From a checkpoint of a small mixture-of-experts model trained on Wikipedia: 519M tokens.
Below are experts of layer 3 (counted from 0) of a mixture-of-experts language model. Rows are named gate (a neuron's input weights, with its number), up (a neuron's input weights, with its number) and show model dimensions 0-159. Each number is 128 + 24 x the weight over its row's rms, rounded and kept within 0 to 255. Numbers have three digits each.
Before each expert's rows: "gets" lists some tokens that make up at least twice as much of what it gets as of all text. This comes from a sample of Wikipedia text that the model never trained on. Tokens count by the router's weight.

# expert 21
gets: " |", "|", "  ", "=", ";", "–"
gate0:128113108114096097126121113132123123107124164125108122160114120102177115154131133120132138150127103151124156138096099120154070131117130154120118141102102141107169140123076173137120123125121108106157145100175161131120157117155120135131145152090182150100130062099138117177138100152157164138098099111116132147139129149123156146160159141138117135140126092130078140071105132075104130135149145157143116050162123134130133132146126165093117104137117145112148098123166142123106097103141114
up0:117083131145093162134149185147104138102160113097130132123099133137123139096109083142137120102125137143170169114157183153113175177137077118081139118180127113134119155151166104136136098113102179148180141118120089146139137106098115146155104116150139141151158126137089154111151118128152117127143123144101125149084137122104089104100083078155139136118088128131107116130122132098167153087109146139119095150114148117143103128146141110135106110125111113152113125141143130126151090114149135
gate1:124114098144159071089105125101155148109151137140152138113101108144130124151141191129076132116174128160124111152183117115152110146111101132146144139135153122129125167111086122076146132126149122094140150140123119120122153170123145151147165093117157134136150158125105072131131107083163146140159099077093146078112127080102121147132137149105174143131130168093124104129162099142108158136141126163112152112143133124081136135124134131136111117157130110098130112133121096139096114112099152
up1:109125114121081114137099143115125122130125116092142146141125124182171161126130166102161117141097148080153102113149133161147084139137156136122117085141090115174090126108125134108143162115112126130125137223120115113129134120131108104109122116147128125137135150142113163057118130094113121128179126112164124129159139138106152161131159084141136140119129086123081127149123087136151128143101131111124146126091136131133117146123148171102157175157105113139168133176117138099120099107138101
gate2:137142102126103114137107139154118139144129114111110116090131165099097137108140142123139195148150130132150106129130128137135100142145179146138109117081173165136114161160154160141091104146142118138160144114117103144159087155093119111152097069087116113127140118120163124104135113088112138152107135116171166176128106113133099111132114119125157128117110143110103163158156097130145125139117113140169083109139082128092127114083119094127177124113116101121145165191121159096137124119143114
up2:141113147114110153109165132108089107099137158180126151156093124127104105134165123108144136140151103093120108112118150138118099140130147174100134114169108139133130132127147066149179146123107120142159111120153106137132091143159159157083119168127147177143108148105108116138155168111112171140169112140158097139111158103143146076095111087139122112109143126100115144105106142118127093138158139111096144128148173183153111125105099124148152096126112111156135140094156135161107156125103141

# expert 31
gets: ".", ")", "\"", "}", "ho", "ha"
gate0:093073147091148122078138156105172144104139169152092154155149127122140119093110084146100148141112094112136106157134130108122106112142151135164137163138125117132132160149106136126132120134103061138103110144100098170093148135167125138123156130135120118109161109117118156132154101123173095121090143093089150132103136114152130140108150166132115146136070100149159119145155117135128115133170175148143144098157161143121142116149114121121107109119088150160115101144131114164106172161103138
up0:122136072114067123134145125116133100153113096136082125149136099136125100155176120096157137133179135095120111098125165117146054127145167126136147117123138135111162127157120136108116160100133136118152138132097137122129115117136126168100076145116141168094116147105107106132114137158139166162126083119103107157140162135151159135139150118109206153143091101116121123158155089092137132128170128120109138151112108155124167106119150136115140111143101138141101142141101172145128123132126167
gate1:143078102166090138141147105151121102135138157150115134117133118123124083090146126151099162148159097131088148108101163150150141152121095111157132111145141127086107150146121104090109101174106110148092117128143102118113108096145112100147085165155194149108126102162132167123097128136131143112136168133133119126141120125105124138120120155136136124131143105167132115140135134117115154169130111171095093137121148182166112127079159111133116109072140146124178109137127100147167108162157136
up1:161087128120128115171092110054150098137131114175120121089106137108117167099127131151139116088072112152180122132176142144084181104121102112134110083141134108136139134123142155143075155138117090132115119094124084120155134139128123100117165135142118136128106148139103138135133114124103144146117175117104132192114103112181119120158148103128107140127129126145157132121110143131124125124154112141125103120167144113150155112128151093119076118180143135121109160150149139108144156098126124
gate2:159082192097135149168133134120124109109109126114135142145158170125129126136083157119126106127136100148121142121108123103126121101119104149117149117118129124133137139125111144121172116145132122085119108121121171167106119136135141123145173124112130146132116137145112107156137106176138163141148089108123101123137122113130156111135076134139163114119173113165041111108110105115128145142151107142147148044137083104151140120167125075105131147115124165104093126087100129103131147174107132
up2:148159151144138142138114165117148173126097128117122159131190101080112161160114124124120158101122132154122139140133103180108088190128134161124093137074154127166114102110127158144145167117098131122153152112151155155100094128120129140086127118117123164084096115118087118110161106126144127113144123100117112117123134127137155125120062111136138152122122111097125144154106149116145058135090129105112118159132102138126121125164107137128184163114106109120117136140112086101120144116167132

# expert 14
gets: "a", "s", "i", "e", "o", "us"
gate0:102137089119073123138108094113142107140139153170099144136129168127109121138111088138122119122166128114162142153114129127118112160101132119143120139079161109113133086122143102129115136152105111117139151134149125133166086094112116117159138150081131156147085157118097118122150085098165156174165139101126138123125139131110169121144133120147140139140128095067155138150201129133113160118141084131172153160135133130133152175104144114127128128118118087148093144118111112102137108124056133
up0:123120061115124091138138139144120132136124102083138110146124144105131137132147185139161151124139095137112150152124093136096118102145159131103140134118112123157099115127120119114114113115134143129152162117132112128136108101126124128121113145137153137128135136132182113155153111130183103131120146132098123088141126114111133118169094155100163121194122114167123091134145135160151132165100131086154172150099144103119166058130133095121105163161102166123088141104103156103102098131152061
gate1:106195111127120154142096133133109144102115140182123128103132146102086098125117093152137107128147141139136141171108151118145140086123130131126102130122091102088102155136116148127111173125113094171128134136110149110136136148135124123139136154167137175139110094134147089158154121113131105117125152106099106154118108090147146095107080130142080120114150111097180168093133088133134180144109122124136150132120182127084159110131080140137094106141115104145160111156116154166147155128157133
up1:141128111137107141149106141137110113155099116175106143104109161139113138055110132110086135131145114132142136103133165088101136108142091112146139133113129096147151181139129179121108102084117121096128100113182148137118091125114121097157137154163114132127137115157148117158096097180124160140112103111133146131150153095142165099156136080113137146096133151132134156135120136081114145117102162121132125132165107095096170137131156111162107133141141139087145134136122126129110178125079079
gate2:142148122155159108131137151113144127156155103148113085135109131088105111114101114091095114124129159125170142166095132163140098125131127175151113104088108097123181144150117111132151122124107191133107079131087094136124137162133120137150118122177138102095108119046145139133125144162144158134156138117166126155104137135117099123116078143128121150124137111164127133117155176108129130084118081141174134144106100102120147112113112182138174121109141125125117113122138123128131154112132102
up2:097098139129135111160089159124119151082138109115158090070109130137122110120129105140169133170132119162140150115118124126123114136091069118112116128119141129133130105123137144126119164146078124193131157155150117121141169095117092137139141133126117182151127117144126145107134114080054121117110101152113129135105144134210121090163161131130147145141112148114153123130116143141090183140125054156107130115134125129134132125135123129129115138135173140144134121108158112105115116130168110

# expert 26
gets: " was", " is", " he", " as", " it", " were"
gate0:095148098106097131122135130129144108170118149131141124111168117106117106090143140179109098133137124128133111145122146120123115106156171107177129113138120162141136159181140111111132131124148167102088161157174115124093144123170114128137115107088119129141148107105140124147122108140133078130117142074096161149132120114125122179078103106135132098148167133127132146112095134141147138090142108150131106093180155108125120161119141072157070181128123117135100127103121128132114149143181107
up0:149133154109137154166118114129095151130118103166134127134130140114086106181146160166090151151153113106117082071116146160129145142160136148116136121073105093143146123133110107148132118119138146092134137121126141144094122142157140160141111075184110100164148154075084115119169110119153136127142119141173120121108127102132137133163131183150137126148098085126119098098166079125153148137138122117152096122107131155097110114147155125156117126151147162142091113115122145170135094126119110
gate1:102106134121172095097118121143148097141113117100136146155117112149117133143104141127133107117092149135119132136151081085140090125130136141144162133110107085095136131128100109132099093073142138147122135128158113140154176123176167130090136117165135159136157123168088098139095154143135087122143117109113104139102161100155096119169085148124120160159122120116117060165131151116116095137132115124145169114143160119152164159171133106139155079141138108131142158118104118118116076138139145
up1:147157150086139117132122089153150147140117120178120108153122136148127131156151150186104133137146123126117094133156117166158136145088144114106146127121147138144152112109184121157138137158108143101097134108114198116108136137157102132152149079128085111146094123087156133132142116156111137094084122114134115115119130106106123117153100138115146109129121113110123120190196121173146154097106129115137127148138091164111091102084122121149085110138143105130136099092093134147154101102122157
gate2:148116131108131126111155124146110149158158181117174134094161151166130116109107131160076148140170127099139104134111153153124173113127101118099139113157134176144137147145129096122125099120117138191138143144150143082133136105142129093136138102056075113112140079122107115147118106109116120106143125109147117134113110120106102084081128122102115163154123109099143122164129105142109121087103156149153142127107135125123156182107178133117154130159130100138148132115119142143157145112086160
up2:129123113141141121147064124139106120138131118121112098131123114108073150153155139174115124160137150105115124108170132135142126087105129107120112122111109117109100150135164137158158105140125149126179142108069158153162093121140122125145125131101117140084183130110105129145101124167169144157097110180154150108131090118122105124131139117103098169110105142158112091097147191149105156135119112122138121139152122128111107100116150186119137116144128167084156089114128180110114114146118115

# expert 8
gets: "e", "N", "S", "p", "D", "P"
gate0:117109160122118104088138136109083118131080118138119133143105176139175120121125091113108127160144113129124181161148130100120089132139161128176137111112132110175160122146136135122096116158119136142139125128166172114154139116135139160135141091086156116124118084129077135169118136134179106091145166150121154121146116096103092137104144119104141118123104129143105122121137164150121140137173111092146176142113144165134118142107063121139111078160102097139109153100137096126153144127145154
up0:127115127142116084149126076140180142147128152128138112139128177138110111128125104121125100088130146125102100108125158104157141161122123105123132136162147123120144118134126142132121159133153071133126134120157128105166157103143192136079154094128116163123133175126130083133165129083125109153144105141125143129137147088138165132137129129139117103131167128128146109098107165098155124080133143167157071105141144130104124202099117142102093138129130129140121143072126112144107105081161148
gate1:132132112127124120102167078133119159100100128166148137102118117086134113101138099114130163181128131130075108124112108111142102113147178083151125183135112104118119172110130149139143102124138088136122138149092130095121106098132153144155140142090105072138103117107112113153090184152140136154104126122099115137131097120088184143111095108120136163122115135130124101087141117116108144113158101150165160143144108099175152135159141140144159132169123134166123092144129152151127141131161115
up1:146164163148104133160134137156125152097105180138129168096103094177131099137117101111118117142155127153150146137141126105128154121109141121135135136123132118168126121127166106132130111125103147136055114123156105150115159079178110117098101101139152187150110097177137121141129151106145105155174146115101119129146107142153155130134148130138142095133109151161133136104147123123096094141072156077111129138166107081154125103112108127145138130128104103135157098110095105106086131114091118
gate2:122110102126117131127142141119134109108122178136122136123106118156150106132097107120146134106152150124145130170166146157160122145128121110086135118115084186140174109132089130126145111123102108110089167134118132125117122126102134100120150097135090139103103130102163138129116127124146129088126128124139120147075129119126175159138072167119152117117165112121160126158146136121100138088177117103134141130197184157135118131157097105117168107158113104152121158121133125083128133114195079
up2:136120142130147123165110132158089137151187096089107118122110145121100168108135102115147138102142124141178112148150089113128159108156135127149095136111146117163100117135133161076126136112079099121130136123096133082115124121156164133142101085139156122068156128141141132129147126111120150138157160128157134153141088154153160121139103083164161109132099111115096125112174122136182098138105119123122121105142127103109117110138159163143126167159164133146136118101106104089080083144131126

# expert 15
gets: "ed", "d", ",", " \"", "s", " up"
gate0:117140143100177135114125152100078113112102110083124111146142122179171147169158092114115144090135091144143161144164121104122119137132150143137112111147106105146134106107145118132187115138062166159100135135114104136126119126150128132143045105137172154137128129102114141124087147151152135166109173123134091130146177120143106135111102133146107098144120149087147158098135114130141129159128121142125115125125127145141113146095096096155125140091126085129124126155119103118176108164148137
up0:154147130101120145130116187171097157092123117140116094131108122123120177109157113118138169132170145135129112129171165123136158129154072109127131114101134151118137120118077101106147127162118172135118135102122088075106126130137095119123112093091104117099106114134157147124137089160116149170172118112075108147090148142134131124104129147118153134149120146143129138162141125148111099148088108162159145143145196142116161133117128138110108147144160089087108143139137105151160128089111127
gate1:127131147102125141136117127099100046121150084120129150158151152150201101141124153170153149117178140139127104177124137160122122154125116148115135116100096170137107119119101109113120104128088167153120093110116160155134119105145105125156135140100119156137108101081137113136119107122132075108122160098149107118137103129141143100096132146137101126115120138130119110139120144168122105138118119149177165133163123146162117129174166104133090157133121106086096089134120123095113172141163119
up1:158129100107103143127096127129110166132078112104147140119159108105143136110171108135122154166128145100162107139119133115140123128133129135116150146114155139166106139143108115177124090126104153139086156118139117102096105154111116152148167154116118140111111132153145167134150106149084073086098066136157138115112130135125155140122150121121097142110086124160115124189116134153150152140115121117135131150120069102128144166118151161164129118160100099169126038111129127132137128135145130
gate2:211106154130154121129145081144119102139094128105132126150101115127139104090092144154108125137120155134106149113154159155092135129120128131103166139153108149101125119079159111090067115094124111098132164127110105133162130101136132156158133122112142132130126101143151111109118179118153127145091156094168102055122144105136116162155117114166112137072120140132134119131159146138114151152111112126157122143144140178094144113154159113155162095114160132100164132137102128131109133129121119
up2:130168091130167116075075102103082138147199083176137117105139154110116100140139148109150131140135123076145106152136128120156145123119098124116152091161143128121131153135134144095152124128116109128180115115119133093123141115113157148128141133119108102126130164140116088148113122122115134119116157151127149109157071159108117139128046103157152150116134127136089120110121115119157133113129104160126099185121093162115133145153133163126133098142150140108141133101154176142110128118149162

# expert 1
gets: "r", "t", "  ", "n", "g", "c"
gate0:144169133124124146149145105119142118128135110140165122097180130121115122119092105143100160092123109149120100198128126146124132156103175130121166115131098122126172124123055157112121126117115113103111145116146121133139179157187128130128116158127117116137114178144130129174149091124138084148116130133139090096129171179083129121079127129150124110101093139144105136131094095095150138102145124121152117122111155157127102112078122123107168152104121112107150140175140103157115121121113111
up0:122121124128117129162112095147084101117127134134145102147155119193109111129141159136124111122110151154109111111126152135133083094098218182161130090110137167136113139124155107110110090131102119130140131114103189152145127161115091149096118129132094131123121132116160122110159089162144083069094132130108148161170085134111102112140148147103109152102158152158121139123123141128098148139150131150135145166145140136099132158125133149133175129124142109137088124150101132128090115116139119
gate1:104149132125128109151094139131122134134115131102085142141118119180105093118123098162099149126144134151173199183130120137128130111164148128122124136131152084160125151128133133127126143122119110163105105117079117127147146108158158102125139115121076123101155138085127126136182127169135131169153151143154158136167149134111115123183134162149129122141128145086102132114110096145119149101130122145138153114092078087118125118130074084089111149095127129087120128167124103100115135176130136
up1:139138101108157109089124074118107115163100117079069144145145114098107123106132132128186141136124133104164116125149149114134129109121154156174129119127158155134163095111139093125116136120098123099084180117163169133117145121150142124135151097140138145074124128127121148171114106160145104144136130104136131149127145127130153116142174129119150087147126134132121086089161100091125146111110150116127159144118114106134182138172156139107086121089156154118136148097135122070147116137138172
gate2:111153108150133124080105093133169139099085138099155099147100100096152161149112111155075151109204114119142147127093142109127084143113156121150156160105151158135170108130152090150094127168167136111147117130130131109133101137114137125097133090109123157127144156132097175127127170153129139173157132124140087130089140133166094159134122148102133129130113115133148148134119148150147122124102069149166136117101134115133135114125094109130142156108130122138158109132089081125168123140152111
up2:139074076148147136093108104101130161126143134125151144133104117124123106125128146174107140153154118104116084162135117103152149150116112107097132145103124155109149101129151139108131133126125081114141199159182135137116111111133123091113153118109133151146148105127146115138149075102135106117140137148152127085130126153143175157150136117128120145107162106164078146169110107159121098102151126123135137099123152078142145119069163107117132161114154094082100167135122131106156107141145091

# expert 23
gets: "|", "-", " the", " In", " January", " March"
gate0:169116171090131122074158124112090140140147141110090122145153139112104119136103219124147163143117138089155137120149124137125145127137126142128141121106104160124129106117128140146129110158071091103159130154120092114124097084151165109123151109123139139135095170166107142157099146140087123072110127111130091179119119114122128129121157149138122121118139133115132133104090109112099119146124091175134126108123111137139149123146086132103178129130169124155149106134179113129155124143079143
up0:147090136129146114110177143163108166111130111078073130134117155138123138125113147074107145156141156126139109137117147128173124094108094076163066078131118127129109110140080140148154131192122142154089107135128119090145121156125156133143129134089103108118098131141152176118102127118097113108142116139133105121126138135093141143161101112150133155112142124094091088175153142124140125148117090169124135096144136133116113134132127130131144105148141137142137112118143201117147155169147137
gate1:139069119123114128131121114090094108115150105107169133128163151113094106139133144135161136104139133141100104101145147169134137158130113125110143142112102119105092134150196142123126130124120164142140162138112120098103136070118086124136108096116190128109126134134110092112136150134159129137142153107152187111131125102153067157188106105113160128160133148131142116125122112109168186122146157109105135140093107164109153121112144181138107127124159110124127147132079115090129110122134149
up1:084131165147139120142146086114118125073116171114162138166110069171176136141135126143137109120146111125114123124154084127131122089101122166150153170139136087092090125078136151097148120159099165088130175096155158118165154126121090131111116106113108146153133108118143130138137095118135158136094105146108127076161146139112149150086158142107122104123137138154131162124149113133083102130123117095117141115155139159125151096123128131125146146135104158137093140150111158118101171139133146
gate2:146087140187088153105114148131145137132115121125125105121138135118138136140149115127080160085155189117150154118139130156149139083144135136144149126102123135113158122167131088101119152139138137110150139127115094126139069146146139157110131130110119129160139149109128141130109153131102107129147100147147127140118094071107156170092124172150131139148170093130134103117115136087126108117124148173129184097133143100181135128127130100139177118112131080134146063102137118159107107153144090
up2:156140159155109141096149137140124103128090113156130164135138109137111122115088214133125128147078137139136106133150155080156152115142139122120163091117109125129121102088131148140146155105153150126107067137093169125104121129114121112135132148157098098150084181113110141118114141160088128122156139111130125106145171162141116157133139166081121199145125130130153112154109103142130137144153119120120132149112100125134155100116104108157113083144173115133118114073134113120104099114137135

# expert 9
gets: " the", "s", " and", " The", "al", "The"
gate0:115115141103129111116111115115124160143117107144163103195124144110137139143131154180114139084102119130146094120079143116110144143140133147163138098126098090165108117106138140139183177138121145145119126126081114137161126111125136137113091159135099143158105112163142165131139093130166116146152125136107152142161117109064141073176138110100151103136132073125118114166154070119152113097116094158119115117120096124120150137143125136125120148182115129151121144131118154174143127112144101
up0:136135148136123172083112066132114151108127114112118111151097135142128122139112127119158116133088173136115138134138149145128165137088131162110126116151130149112131114091138108117087112099122118138163116142136149099114122101121091144082104141157158174115140122194129101120158180150146111140175108145124170183136121136114128101111106103171154118130105157114104130154144100182112116084134141120129123102118109092114144177141156126131187105092108130177099139146123110115139113101116125
gate1:178108120148116143163100168132173115096093113135092112102109066105108105135161131102172095127109163138098146099158124158123099121121145118134160115122095120110135124097134146123110158167167124101161129092148113152124144166147148135135133138118116107137133126088129159141138159099099136140112111182112118155068092144141138135142141160129155139087127115098141180117111114096105169110129127171099153144124132123103118099117153113102118116115167151163124173138103107156123111112167128
up1:124154133096093158147095141091131105149147091103164141085142109164118158108118088126162121121122115133119107127137072140143121174157158124128129124141111091160125099102120160160138147086112097113144120075146141160144138126122109138121124121131125131109130157188075116116157143125157137129128111152110108129112144131093135163145138139119148108132126137131133147151126085153145113140086140153114152149052105133139141089128142074134128171104105174139176133147146145166150083126157126
gate2:108135106137165111142105134163142160137168147133148123133128109141125123149154144111151083113147123133147154107123119121114130077122141118123093100130106094143099086147111179131107161138134096129141173078135074149119094097120107124129117147162116152108118115155116125129128108136131130126118060132135174131080112125096098113166101161162137109139128141169149114088077113156109085112136112152109170143145142113170145141090094123120146094128126136163138164131151162188121137150146122
up2:146151181138131124111099145138151087176126137151094164072163142146162152122133105138119121149162126168147149172129127116111126171135139102159151146083108124102161146136135114130170132134124139125117121111128125128116095101152115098090113089105122117104163080135142078145102098162107166122117107113102098093130119127116137133124168089098110106137153146106116128117148141139107137115164147117146147117167162128134121123083104105092134142100132154082179137122134135086141181160112133

# expert 3
gets: "\n", ")", "o", "de", "a", "co"
gate0:135140151139123146131098125136128157154108134108139117122105116119138095101103142112119145115064167134122106166115109108121125097142148080112139154069087165110140162081126141098148115114115102076146130124116094137115139132125108122146168134118122189151163107123142171117116117182151156090133133159124100141090151106120152179140098129140128138109139105129121147095116118172152129122128124123147162077132091099146116100127171150163110121104142160137098133141097179153106130127163137
up0:136185057098129157155131115125127155106129154105177122077149102112134154111110095115111141106086112142165099161134136147152077139129116161136132156124127116105132180128092096154121104149111090128129140131121142142140125154138096126140194118135113138138094099138106118145152126121131123130121148153129146086138107106192148138147082116138151111155131102123110126135136092100102161138163121085105121135157135139103110118119127121101134108108138113150052099150143140158161147155119138
gate1:122152094103108122156105107134142146112108139159129135145110099138112141115138084129107107131127162124107096171156139140131084120133144126134158100119089147133127081124110101121131181091113162139123158119128143120132117124117162151114140133108087158171167157129168178127137105147115125152167126129161116094124129124108089108140104138100123141114175088168131110116107145096086167130168111132158116141104125106150154128132099117128113180102157146122172084159087127151148099171108082
up1:100132158129117096151167168115137097113070089117162124081174129144135135124112097123096127153106114107151138147068140098162111087171112135109091102137091140122132141142123159113108132143131099138124136132101139147115101118148136140127156095153109090146139155120150102169100097131120061132132136138129121129120145160158151163122115134131140140171110138145097126108127120127137153113171137122141127155162151190103132145137124168107139090076146123094106085172136108147118158109128126
gate2:152104102131148111130098127085128095120155145127118098107113135146164134088166110155146117132135128111118119171139106102190094174144105113123144113113137111100185108110149145156128163105094148133144119089105111098131117098146109156149167090087149136151121128163118108147180141105121125151115175149139092147153109088165125105171166141137131166139109118078126127144138120142133165136140125097156136124137107078085157104130154145096122160145124111113090100105128109126118098123129104
up2:109103098127129125109147172136135143121099073123122150155142136116127140151139137170106158133097101131135138163077159149115160089133112137128124153136133120101114089167180149094092139112109166135176126160139142106146152148077160115132108124103124093121144147131149107123147161086109111108150093108112107135145153122124144111129123098095090123144164104119175130168088176109150125153129100158102128146158110132110113107076138172145119120155131110148125138130108134138073124087165135

# expert 6
gets: " 1", " 2", "2", " 0", "1", " 3"
gate0:132120144166176137120155155123112129148159151149137097142108147168114144130151133145117128138116129133093119174149125176132150147160149170118165137161096095112107115129086129112086127129143114204171108126081165086117140166134162114133152103118141090103128096114183122091146098137119096107104108131115125146112143079104105132153104100154114111150119138073118101156093105127103093149140132141137111122146127142127144147108107153164119107121136094155148111129128157145103103129085131
up0:131113146127192095103120182129146141134106120106063110108121139154121139150115112149113135112146160098110137084164121155114133148120127144102113126118127113130125150130162134120090130129072109141097142194130129152115138117120143150160127115140119120115114093110154106153117119153124155139097154129139106143132138137142084135156152121111169093086104133099147099154121091152120107148116108110145138159140180112130126098117124173142165078136142109198101137162157133123119058120132119
gate1:107046150082129167067113104123126098139155173130122140148138141088111134134086132097102139161158128126098131164146148101122143139123142141112122133154106091075135161129143105128130109126149124137147148163128131123125169147155166102203169109111099148143121100124122104128105157103125144126091106125121175118123138082099121105145124159130137129169107123122155136100103115140102171120144137122127145165112124143127128143063125116139106139163112103127128141125141104112145123151083146
up1:171093138127141181130135094109120135111116087163141090189176135133122112162114101134103110150127163135128110186163129102077111063137117159151121134105121132101120082101153145081115160134163130116125164120106133125134100111111128138118143130085166117155142142112138126095121112118087127120123115210106159102153125103127120115174134147130134126147140130112162129149127134148159096077123125139091097126113120110151117158111114156112135131133076144139160110128135125144147134134122119
gate2:149185117120150107114134118109145165115129108109097131136160114107099120120118151110160130129122099119098169157122134115111096132187135148121157141128128120126126136122082095127119133119198124122139121117114096105137122096127112092128140130156090098131152129138171134123100131135175091134138132096146169161130140121149139143116097105140132069110106098136117138151119141112134159170122161117129108070170097160103152151123120161060158136124130130153119153149164162118129054117131145
up2:131161088116098138125069143160100156125108140125110116104107118131157126104157103171103111108138092142089151132127143115141115121148121098109129140081130145166135148158146132167128086130107164139114163146150139108123149122137116167130110150178153121104155152166146126162144131092184118152112150140109168123099111159154125114076121100161120140135120165109119121128137162088125082116155176124154143102155160130107104070154162111122111150092120129127129102136076125103142139115114115

# expert 13
gets: ",", " |", " (", "n", "a", "i"
gate0:122127110118103147131136112087081138119091153130117146165112169124136104110102147171137150124135121160132131106150121168134161120129159109161176108087120130152115155132157150107146090135091136124148131111108082140084115118134128115162188132118096174113165132151142168114105147128128099138117138104104151099117160178119107152123119149141146104134117102106107082147090107129083112144120106128164134085135148100126134103115159096112142080156109134080120105113165167151152152107139114
up0:136130097134155174085124137126146123080118110139129090171140101106122158131103174133073129142110102111172140107116110154104154163124117096159093125147135144129136148149116117119168140157111137146166102158123112088126156136147096099148132140122143145112161174124104097088145099134081161115109104143130096129141100108162137116165117140106128138110086110174093099103110168155156119145134158111140100114137118141126112170125130156110104096084144166110128111122112168136141138080098128
gate1:135127137089155111088165097108132117138126172115083122147135116108128127131132153155144126138141094080125146148139122134119093171076113106139126128129181119145144106126134109113155124104113095167149158135143192158119187122091136148155108112115119169102132116125159145153081143105146118118107144147159139087115127117133129152183100116118153081125152101116128077120125122142100117102142159098116136104144090096139139130124110123117125100113175130108108090109106134142193114117133168
up1:142138155152131120160174103184106100156149125131118131088136145160199120106139137154151108080164174151116141140118114118121110104094113114108088145117118165155089124121155104111122163087080125152102144101099148127107161121136134121158145123101128146138108104103132119089121104142114154150104087146117142120143147149131119134128159126108145137130108116181112129094121135110090098071126131103144122123105090126164151149126142098110134117142168183127172165106126126099134135144121089
gate2:138152092143118097128100105150152107144121121106148140117162129096118160124092122119149073059133101149125119146139110107147111129139133135137145093106131104171144131126111182131091082177131121132147113125130182155108157133110135095136122131178129128152120143114142095098122140119142133155143162122152100174096103114094118139131139098147083108134120095130105134112165147088100118124128105161137158155120168106167158122148094144145191118119124126084091142143157128129143083102134105
up2:161130145147137124158146146090135130137131120157125101118129145089109153121124140115179137118132123097127152106132098079118120107149117071131143095132120124116116112126127137132072123122177131147110132133117112141128109141170119151072131131103131130072122150153090115096118113126118166119116186159098116132097121128124112112122084163150109097132155111102165126156146134088137198101167137113111176114126097144169094122181147137100158149121106141144110136146145097107129130142181164